Weights of a small mixture-of-experts language model, trained from scratch on English Wikipedia.
Experts: 40 experts in each of 9 layers, a softmax router.
Training: a variant of SOAP for the experts, 9269 steps.
Below are experts of layer 5 (counted from 0) of a mixture-of-experts language model. Rows are named gate (a neuron's input weights, with its number), up (a neuron's input weights, with its number), down (a neuron's output weights, with its number) and show model dimensions 0-159. Each number is 200 + 30 x the weight over its row's rms, rounded and kept within 0 to 999.
Before each expert's rows: "mostly gets" lists some tokens that are sent to it at least half of the time; "raises" lists some tokens whose logits its average output raises strongly, later layers aside. This comes from a sample of Wikipedia text that the model never trained on.

# expert 24
mostly gets: " \"", " | T", " un", " ex", " re", " ne"
raises: "us", "l", "un", "av", "it", "ev"
gate0,192,207,214,227,203,177,271,199,190,180,223,220,193,172,182,214,196,257,177,213,161,188,162,176,202,210,181,206,188,233,255,228,226,262,179,262,161,138,227,129,157,204,255,205,235,211,197,177,210,223,168,181,222,184,247,175,200,255,228,169,175,217,187,193,169,188,183,220,252,213,165,223,234,199,134,138,185,168,258,240,137,160,250,202,195,220,205,185,165,176,233,221,230,202,200,186,130,252,180,193,205,189,208,167,169,203,199,205,175,221,176,184,177,181,171,230,180,170,174,194,168,208,192,179,220,202,239,193,188,192,186,183,238,205,190,236,205,227,208,236,240,253,216,218,266,215,248,207,194,194,226,161,191,210,226,209,217,261,247,181
up0,216,206,205,142,180,208,245,190,174,249,198,158,191,192,186,221,200,199,190,245,236,200,150,202,209,250,113,205,238,223,214,215,237,204,231,231,176,197,235,127,224,197,207,220,229,198,246,183,189,167,196,176,247,222,177,213,213,241,218,203,220,207,212,218,196,233,239,258,157,196,258,167,198,217,196,225,209,216,217,186,204,138,185,217,184,217,195,175,198,287,226,181,234,170,169,180,203,247,202,227,228,215,141,200,122,181,211,194,231,192,205,223,150,197,196,167,162,235,214,204,174,215,184,223,154,204,211,219,207,148,240,255,201,203,232,213,222,200,206,205,220,274,245,228,183,220,207,182,265,208,204,129,213,228,246,210,209,223,207,204
down0,225,244,199,199,222,172,261,206,199,217,220,173,198,150,202,220,203,190,196,226,216,203,195,143,227,204,191,186,207,233,200,125,270,228,207,221,155,241,172,174,160,185,284,209,186,188,177,157,220,200,160,144,245,188,216,166,214,219,168,155,121,199,212,207,209,225,205,217,189,203,193,181,223,225,249,187,222,188,259,227,170,210,218,169,159,234,229,246,184,209,206,201,192,217,198,223,187,226,218,214,167,230,206,190,209,185,191,195,139,176,189,249,197,169,232,187,196,241,181,203,186,151,245,210,245,198,248,226,185,111,241,191,191,149,143,195,184,210,229,189,226,218,149,133,176,198,201,180,195,162,221,148,201,205,201,184,222,172,244,200

# expert 31
mostly gets: " ext", " top", " km^{", " dep", " Gl", " ft "
raises: "ran", "rac", "ray", "ri", "ra", "ren"
gate0,223,156,221,218,236,234,204,157,239,192,231,197,187,219,224,171,238,236,202,262,240,243,173,206,209,181,232,208,215,211,136,249,217,204,185,208,198,162,184,148,176,160,181,225,231,168,226,219,182,226,240,193,154,170,212,181,243,211,239,213,264,215,181,218,184,187,162,176,181,242,179,173,171,195,235,213,198,195,208,171,174,219,181,216,261,194,180,233,222,215,164,188,145,192,195,196,137,205,209,172,226,213,133,182,211,189,210,269,133,180,187,229,190,193,244,218,192,163,158,150,179,178,229,149,222,188,153,154,186,194,207,172,200,200,187,156,160,183,230,157,201,206,154,268,243,185,237,178,159,213,184,147,163,208,215,187,188,217,223,181
up0,201,199,165,224,169,224,170,165,213,171,241,210,209,249,199,186,212,183,185,202,211,181,194,278,199,145,204,178,205,185,189,158,164,218,212,210,264,213,222,163,189,187,147,178,230,182,198,165,146,152,177,258,206,168,227,160,146,197,165,200,212,145,183,172,229,194,148,240,168,197,196,173,245,208,216,122,185,257,242,178,228,224,203,196,159,197,204,167,220,187,177,172,177,153,211,173,233,158,155,176,224,222,206,186,223,217,125,228,230,208,191,199,205,197,195,166,249,185,205,197,163,228,183,180,181,170,232,165,228,200,143,188,268,209,203,196,201,200,202,172,221,182,241,169,200,260,205,206,236,140,215,220,256,168,159,211,191,214,221,186
down0,185,178,194,175,180,211,176,175,167,243,236,190,195,244,181,204,139,184,172,195,169,164,175,211,214,236,199,292,199,175,252,234,164,180,208,137,208,206,235,186,219,148,165,241,176,180,188,124,169,205,220,273,156,213,240,209,204,182,164,220,208,205,179,190,225,174,204,195,177,199,208,247,189,185,198,227,184,191,226,198,162,229,201,181,178,257,258,163,250,182,178,224,184,152,132,198,168,204,190,193,156,178,173,254,271,201,152,217,205,177,226,157,203,237,174,191,198,165,193,212,196,206,221,165,203,182,214,215,185,216,175,192,191,195,195,203,251,198,172,202,146,152,217,159,219,247,190,170,211,191,222,223,242,158,157,220,158,175,204,244

# expert 4
mostly gets: " end", " support", " kill", " add", " attack", " writ"
raises: " of", " with", " to", " the", "ing", " at"
gate0,188,202,156,206,242,187,148,204,201,220,174,189,224,214,219,144,264,187,193,250,203,244,244,191,180,190,184,203,229,202,179,224,205,176,235,212,178,239,162,192,176,184,206,181,183,183,173,185,209,176,169,170,179,257,238,220,205,188,214,191,225,229,218,202,219,149,204,161,232,180,170,156,263,185,199,163,234,174,212,191,157,243,237,188,197,273,213,264,227,144,155,187,235,193,146,149,193,167,157,226,227,225,220,203,183,212,176,248,222,231,184,150,231,216,219,207,166,148,247,248,249,156,201,190,190,228,174,199,220,192,195,158,221,193,144,165,180,191,237,157,256,183,191,222,154,216,176,173,192,160,195,166,157,189,246,204,209,170,173,190
up0,200,237,171,212,191,187,221,192,129,211,189,137,148,196,164,221,185,166,243,172,187,196,211,192,246,192,149,235,222,154,158,229,221,197,220,187,184,230,229,218,211,193,215,231,177,167,234,184,199,239,209,175,213,208,204,236,206,192,232,172,229,159,204,235,240,202,211,210,183,164,208,247,194,190,168,204,198,178,179,183,199,245,211,242,219,175,169,173,177,164,212,224,114,207,221,209,248,172,193,189,202,174,235,94,176,272,222,197,152,176,230,205,226,207,220,181,162,91,267,230,211,186,246,222,245,209,180,210,223,173,190,245,173,184,206,173,191,187,190,231,224,184,220,192,202,182,213,204,170,177,210,157,206,220,251,229,196,215,225,230
down0,275,156,178,181,230,215,253,215,190,201,226,182,192,204,192,188,220,193,235,170,276,159,180,234,227,217,180,201,189,189,216,196,182,180,206,147,222,152,254,211,195,182,204,153,242,193,187,192,195,201,174,208,156,274,228,200,190,233,171,232,212,197,204,166,212,172,205,175,223,194,142,254,187,209,232,224,216,245,180,198,186,200,229,260,237,210,202,186,161,165,205,230,229,194,210,228,182,229,180,206,287,216,188,195,133,224,186,176,204,182,218,226,252,226,172,223,189,181,173,243,186,174,195,222,215,229,223,174,241,193,155,200,179,159,253,195,189,129,151,252,183,177,179,234,232,184,175,235,178,204,192,188,168,196,142,223,187,171,155,256

# expert 30
mostly gets: " dep", " res", " reg", " club", " app", " league"
raises: "over", "alm", "uring", "ions", "ury", "inks"
gate0,204,242,195,205,202,150,153,111,171,224,200,170,207,129,214,184,169,153,164,198,157,216,226,162,181,250,180,179,188,202,201,170,162,231,197,186,181,208,225,185,214,180,178,195,230,256,173,243,231,195,211,221,193,163,174,164,208,175,198,227,191,231,189,184,217,219,211,215,183,276,206,234,198,220,178,186,172,257,150,199,177,172,166,247,164,166,179,263,195,181,205,194,203,199,261,218,196,148,272,249,198,190,149,202,195,201,197,224,204,166,175,171,170,217,148,145,218,229,180,195,220,215,173,194,195,186,178,157,206,211,206,152,205,281,186,228,222,151,210,193,198,215,184,207,213,192,247,258,203,194,260,210,220,149,217,206,232,187,183,220
up0,198,168,267,220,227,237,214,227,206,194,232,188,176,195,231,225,182,174,219,218,235,208,193,181,244,173,183,193,187,197,254,194,218,143,249,167,235,260,232,108,212,221,238,209,170,184,223,193,206,184,190,242,207,225,204,202,195,218,267,197,214,215,188,267,170,175,150,150,221,137,224,195,225,200,202,210,176,198,246,176,169,229,197,194,205,176,213,162,247,202,128,176,186,227,217,181,187,145,144,191,191,181,238,214,213,163,219,179,223,221,191,213,216,143,199,220,214,181,261,203,183,138,177,178,215,214,229,255,256,181,184,207,207,145,169,166,184,237,216,221,174,193,226,166,192,171,210,263,186,229,219,236,215,231,189,193,217,200,244,194
down0,221,215,221,208,178,252,158,218,171,162,217,180,182,184,188,176,199,178,195,148,157,235,167,222,189,147,203,161,225,210,206,179,237,255,207,199,255,177,149,237,206,205,210,242,209,257,171,209,187,204,201,163,225,193,204,196,191,161,195,189,209,177,207,251,157,230,229,181,243,224,186,202,201,222,189,148,197,128,155,156,187,170,228,176,190,144,228,215,220,228,187,246,233,219,202,171,175,232,192,227,231,170,220,201,180,224,248,254,186,210,197,219,196,199,246,145,186,180,209,195,230,177,180,190,213,200,211,222,127,163,213,239,204,151,191,211,237,228,217,208,172,225,161,231,171,137,259,206,203,173,212,139,175,234,260,168,234,217,265,212

# expert 32
mostly gets: " school", " New York", " Young", " William", " black", "ong Kong"
raises: "weight", "sson", " medal", "ness"
gate0,225,208,231,197,208,230,177,186,220,217,196,181,180,184,243,253,212,131,206,185,220,199,157,247,242,242,119,192,196,225,242,266,198,191,205,174,126,179,179,155,201,265,230,189,164,211,185,190,193,201,200,246,227,189,200,187,124,195,208,214,248,189,214,204,182,231,226,184,176,241,248,204,168,161,218,133,253,192,168,224,176,183,185,146,163,199,202,206,211,217,203,197,195,231,224,161,197,231,202,203,240,252,180,218,226,200,233,233,231,274,171,157,201,185,157,258,175,270,241,162,178,227,166,247,171,180,228,204,202,190,225,212,176,191,197,220,207,156,218,216,226,189,218,189,215,213,209,146,162,189,175,187,194,166,192,215,209,211,217,209
up0,223,243,230,211,231,209,232,176,214,182,179,239,180,180,189,146,172,224,176,194,153,210,214,184,215,197,251,196,215,179,200,198,215,192,165,189,139,248,230,218,152,214,206,220,223,179,176,261,198,275,185,209,181,243,190,178,185,200,179,215,248,195,183,197,255,180,170,171,213,158,229,246,233,166,163,170,221,237,227,155,175,226,160,252,174,167,196,219,208,227,236,179,174,137,192,193,231,184,168,209,226,219,272,166,217,262,199,181,231,205,240,175,248,244,168,215,216,158,186,195,180,210,228,174,176,219,215,196,202,205,146,200,209,244,148,230,150,180,176,177,166,232,176,156,204,216,218,215,248,182,175,247,183,168,202,175,192,178,230,131
down0,200,233,283,189,281,190,155,165,206,252,231,241,250,247,188,211,192,171,244,220,196,194,212,225,161,204,235,201,210,232,208,235,214,184,186,200,201,189,173,224,202,199,237,212,259,188,165,190,176,207,213,241,156,185,205,148,217,233,142,193,168,227,146,181,171,234,219,196,146,165,189,206,140,182,233,164,190,156,219,178,224,222,209,178,182,247,186,153,201,197,217,199,175,144,186,156,197,212,210,164,277,202,196,191,190,201,164,202,230,181,197,193,180,204,208,193,167,209,212,165,250,204,221,200,168,240,268,244,238,232,217,216,194,194,173,201,205,222,169,192,182,204,191,248,204,215,228,138,191,177,258,216,230,193,206,132,199,166,239,163

# expert 0
mostly gets: " in ", "\" (", " In ", " September ", "In ", " April "
raises: "1", "2", "3", "4", "20", "21"
gate0,171,195,217,179,238,250,215,204,162,164,199,205,223,204,253,222,159,197,210,154,251,211,193,217,226,211,149,172,224,117,159,213,203,156,183,170,217,201,137,186,196,206,207,194,183,220,225,234,173,191,164,195,222,138,175,187,260,205,250,257,190,193,234,244,174,185,185,187,207,127,164,231,270,220,211,202,224,205,201,198,153,204,239,167,184,183,164,198,181,261,190,212,160,223,216,226,243,215,222,185,169,189,96,203,253,197,190,198,187,241,166,214,227,208,186,205,217,240,198,231,219,194,182,166,182,165,191,183,199,191,184,193,216,219,186,140,214,201,161,198,250,226,165,162,237,185,271,176,197,214,164,200,199,172,202,171,186,223,200,180
up0,205,192,218,259,206,188,162,150,188,194,169,191,136,260,166,187,173,206,183,214,190,169,171,142,196,190,213,180,220,182,220,179,192,261,167,190,227,235,190,228,202,214,193,225,197,289,199,222,207,211,235,180,244,283,241,218,184,236,179,224,176,184,217,191,212,252,246,238,159,176,188,239,151,216,191,259,167,196,208,192,204,216,154,193,165,199,235,232,227,217,227,190,178,135,206,243,220,217,189,201,219,253,283,187,239,203,211,225,238,186,161,182,191,181,230,248,194,177,187,181,195,185,183,260,151,131,200,196,151,196,210,192,165,196,204,243,189,171,221,182,233,195,231,204,203,242,215,223,165,226,196,187,183,178,154,189,180,199,218,188
down0,250,215,155,232,213,174,210,253,156,188,232,149,206,170,192,179,152,198,227,198,135,199,210,190,191,169,233,224,199,219,171,216,177,212,167,189,176,203,200,217,229,166,160,205,195,184,180,182,254,238,156,200,161,164,233,282,132,170,181,151,216,186,201,180,232,184,233,197,175,264,202,214,141,173,137,199,222,206,249,191,181,202,213,196,184,171,227,226,240,210,182,243,176,187,186,208,151,224,255,144,183,234,219,205,217,136,175,232,199,186,208,210,238,209,269,196,196,150,212,228,174,217,238,163,197,202,243,221,146,186,184,207,150,195,174,191,223,236,174,233,158,182,176,219,149,214,197,233,247,169,218,226,204,190,221,213,218,202,204,212

# expert 20
mostly gets: " | T", " | K", " | P", " | G", " | F", "G"
raises: "K", "BS", "SR", "IS", "enue", "MA"
gate0,215,196,195,229,216,202,226,159,163,196,230,220,186,169,185,244,159,182,224,188,190,171,204,250,209,159,244,156,143,196,185,208,198,189,177,197,197,187,208,192,194,196,238,176,255,186,215,182,262,207,229,183,216,185,180,182,182,282,201,202,191,177,179,220,151,188,205,186,184,208,210,188,171,242,234,255,216,244,213,178,104,232,191,224,127,204,178,196,239,217,223,185,236,161,178,241,175,197,229,275,188,272,186,146,132,212,198,187,237,231,175,217,235,176,156,222,287,184,186,193,228,196,144,175,219,193,192,238,233,186,145,195,194,215,200,204,182,231,208,223,168,219,220,198,180,187,181,204,174,230,162,166,143,179,201,194,192,195,182,192
up0,195,208,174,232,161,195,259,164,179,184,173,176,224,236,253,196,233,150,211,166,201,175,147,195,220,165,222,224,143,174,170,202,137,232,263,176,110,181,234,200,194,216,232,179,201,237,260,215,207,216,189,192,236,180,181,222,186,227,192,191,222,213,190,221,177,202,242,223,182,193,182,164,187,240,248,218,184,207,197,194,222,196,206,201,255,169,173,197,269,114,173,209,194,174,190,177,170,198,219,230,193,197,162,204,169,172,179,212,194,192,187,202,207,168,214,212,199,268,175,158,176,199,240,212,228,188,217,184,206,203,208,199,240,205,154,182,153,170,149,190,133,183,213,234,196,151,255,172,207,212,225,204,116,208,186,175,166,202,243,193
down0,176,175,205,189,162,196,144,175,181,148,179,119,237,226,242,144,147,193,191,211,205,245,226,172,235,169,229,259,238,246,192,142,186,195,200,214,244,222,151,177,208,204,225,238,203,272,217,170,222,212,240,178,220,222,234,216,210,180,222,215,213,207,193,165,170,209,209,205,208,207,187,178,189,173,200,202,192,175,212,189,223,189,123,209,194,213,206,202,201,162,209,160,201,230,232,172,157,199,204,204,200,141,202,170,168,170,228,153,201,166,185,160,219,220,240,228,237,181,187,143,245,186,232,185,170,151,217,163,219,245,195,212,240,214,213,134,162,245,235,226,135,218,166,209,239,218,222,175,192,232,223,195,205,203,171,253,173,171,204,167

# expert 25
mostly gets: "- Found", "- • Total: ", " educ", "- Occup", "On ", " char"
raises: "at", "in", "ac", "it", "ar", "are"
gate0,151,191,136,185,158,187,181,203,202,209,172,179,160,184,138,197,195,199,150,194,152,208,214,205,193,139,197,178,196,175,172,167,211,215,176,157,251,211,234,174,182,166,156,229,246,203,158,162,179,212,202,181,160,174,236,154,180,138,186,217,241,187,212,227,190,171,217,193,199,138,160,181,158,250,174,194,217,121,201,171,212,216,252,211,169,185,213,166,214,209,187,141,196,178,155,201,167,206,160,202,202,142,202,200,191,196,161,158,167,228,180,226,181,238,177,194,219,173,189,189,245,176,247,205,205,226,243,194,233,159,158,215,199,167,183,194,252,223,158,200,230,176,239,204,197,179,231,241,252,221,209,181,180,271,147,185,189,182,216,208
up0,177,198,188,182,246,197,227,251,238,171,152,210,184,166,217,225,165,231,136,201,210,231,177,242,212,187,221,143,156,213,135,237,216,255,230,174,230,194,233,186,215,186,204,227,196,188,209,192,185,207,197,227,195,182,217,250,170,233,181,187,199,236,238,262,190,245,218,253,178,200,207,152,202,191,146,217,207,194,181,227,197,168,209,151,173,221,274,185,175,147,209,164,219,191,182,195,249,188,182,233,205,202,176,195,235,234,163,207,197,232,183,219,228,192,183,191,155,220,253,212,193,143,203,187,211,183,241,175,195,176,204,225,212,212,224,171,241,266,161,245,146,146,215,210,208,181,163,207,241,219,210,129,183,228,131,212,187,237,221,204
down0,262,229,189,222,223,197,204,227,213,192,176,214,181,216,158,161,229,202,167,197,234,201,238,157,194,245,210,199,199,223,225,149,128,273,196,209,229,176,186,217,163,257,221,172,193,179,226,169,246,209,206,217,183,197,221,200,234,181,142,197,187,159,209,178,212,197,187,136,215,187,183,164,203,177,231,234,201,186,230,203,242,209,215,188,188,267,231,182,273,194,209,139,163,200,238,197,147,210,192,170,216,174,195,197,167,225,199,182,172,222,203,154,218,186,170,208,240,187,160,223,195,215,177,206,197,225,237,226,221,210,189,171,194,178,167,216,189,182,218,215,157,150,263,185,202,210,190,267,249,254,188,246,197,226,129,176,273,194,170,159

# expert 3
mostly gets: " end", " support", " kill", " add", " attack", " writ"
raises: "ing", "ed", "ing the", "ed by", "ing a", "ed the"
gate0,229,214,191,228,235,187,150,157,215,150,156,191,196,182,207,182,215,228,218,171,139,242,153,236,206,175,167,231,231,193,232,278,199,156,188,244,157,185,209,144,230,185,195,214,228,239,266,194,193,233,177,189,180,253,233,209,174,188,228,213,163,236,218,195,175,249,228,194,204,210,142,187,155,165,183,250,229,189,247,179,235,241,212,211,179,201,158,202,190,222,156,156,198,180,201,176,157,211,173,205,261,226,266,181,204,251,233,158,191,153,211,141,194,223,214,179,198,208,213,255,230,201,195,242,191,212,171,157,180,274,192,164,222,200,180,192,211,198,225,208,221,205,200,227,211,248,177,203,202,188,174,159,205,216,184,212,226,154,207,218
up0,201,199,204,243,217,186,270,233,187,180,175,205,202,190,185,162,163,203,187,198,198,189,219,246,192,249,202,187,168,188,226,231,245,236,127,179,165,188,249,220,217,213,213,191,208,233,209,161,214,214,211,232,265,186,195,185,237,212,249,221,236,220,215,200,218,241,199,224,176,153,248,208,205,201,207,141,209,200,160,152,242,215,200,167,173,191,190,150,210,205,238,226,236,163,239,189,208,112,265,215,158,228,211,180,178,209,180,193,258,208,189,177,175,238,167,210,151,204,212,201,214,184,196,205,200,217,214,200,169,226,194,152,105,210,172,228,172,213,171,185,200,199,211,158,240,203,190,172,222,188,212,229,253,271,249,227,234,152,229,217
down0,210,175,187,217,202,145,235,134,185,249,235,228,217,142,173,244,188,221,231,260,216,234,244,157,241,196,204,223,230,150,216,188,177,209,210,181,204,183,188,153,142,178,228,177,187,180,133,190,207,214,235,215,235,174,198,220,205,150,188,201,201,151,148,211,221,198,159,225,193,190,220,185,242,190,184,138,203,228,172,214,226,232,193,253,190,196,206,191,194,210,208,223,198,211,223,171,222,196,201,184,272,225,154,170,234,192,151,191,165,190,189,221,186,217,237,223,232,141,165,189,162,165,201,161,208,241,169,206,212,190,158,233,215,244,201,183,220,132,159,205,177,236,235,149,215,191,208,210,263,249,196,223,202,185,269,189,198,185,238,187

# expert 36
mostly gets: " res", " dep", " E", " Mor", " reg", " ext"
raises: "ter", "ters", "ision", "ti", "ell", "id"
gate0,196,198,196,212,174,214,198,208,179,221,231,192,202,276,170,151,183,246,188,213,158,191,227,181,191,204,271,198,157,181,196,235,190,197,257,240,187,181,180,238,204,206,213,218,235,204,193,228,168,190,186,187,240,260,196,215,156,157,177,225,177,220,237,154,280,204,214,220,131,238,171,267,198,169,241,183,232,194,150,186,190,220,189,234,139,161,244,211,191,211,181,208,212,190,226,190,182,206,178,163,170,236,258,218,170,215,210,258,135,195,194,171,176,148,216,159,236,213,160,199,197,181,241,199,132,193,215,207,175,191,239,200,197,166,244,161,179,189,229,210,191,166,181,176,224,196,190,133,238,256,210,213,209,218,189,198,229,179,192,201
up0,130,179,212,185,216,203,201,220,175,216,158,162,203,210,170,177,203,209,243,188,136,173,196,163,148,215,243,202,194,143,191,231,198,242,157,173,226,159,225,171,205,176,192,178,207,158,194,177,176,188,131,198,202,195,200,175,251,206,163,177,199,198,205,185,174,144,183,233,211,210,193,177,225,190,196,156,195,170,200,186,279,209,198,232,202,189,161,208,169,170,240,202,210,201,199,244,259,206,199,225,186,192,214,230,196,209,255,207,246,97,147,234,229,210,243,179,223,207,294,177,159,241,176,141,249,166,171,202,163,226,211,235,164,262,173,196,216,210,220,229,187,187,173,205,196,196,213,205,180,216,186,180,240,217,244,195,203,193,198,190
down0,163,202,184,205,175,239,243,163,194,175,158,189,189,176,195,220,136,136,185,183,192,168,262,240,206,151,216,272,194,184,159,219,204,204,189,200,170,220,150,181,193,202,194,188,184,146,185,194,175,191,206,218,233,221,181,214,192,215,201,146,212,234,151,208,168,137,223,161,185,146,203,225,274,234,219,240,202,240,170,224,172,172,219,239,197,172,172,237,248,187,242,169,178,206,230,190,160,207,181,188,216,190,197,201,169,159,184,170,245,192,199,171,167,179,207,238,151,195,155,231,186,184,205,255,228,239,212,235,202,220,165,229,192,196,167,211,189,148,215,178,265,194,184,208,157,172,189,137,176,211,181,250,158,162,191,217,206,198,252,230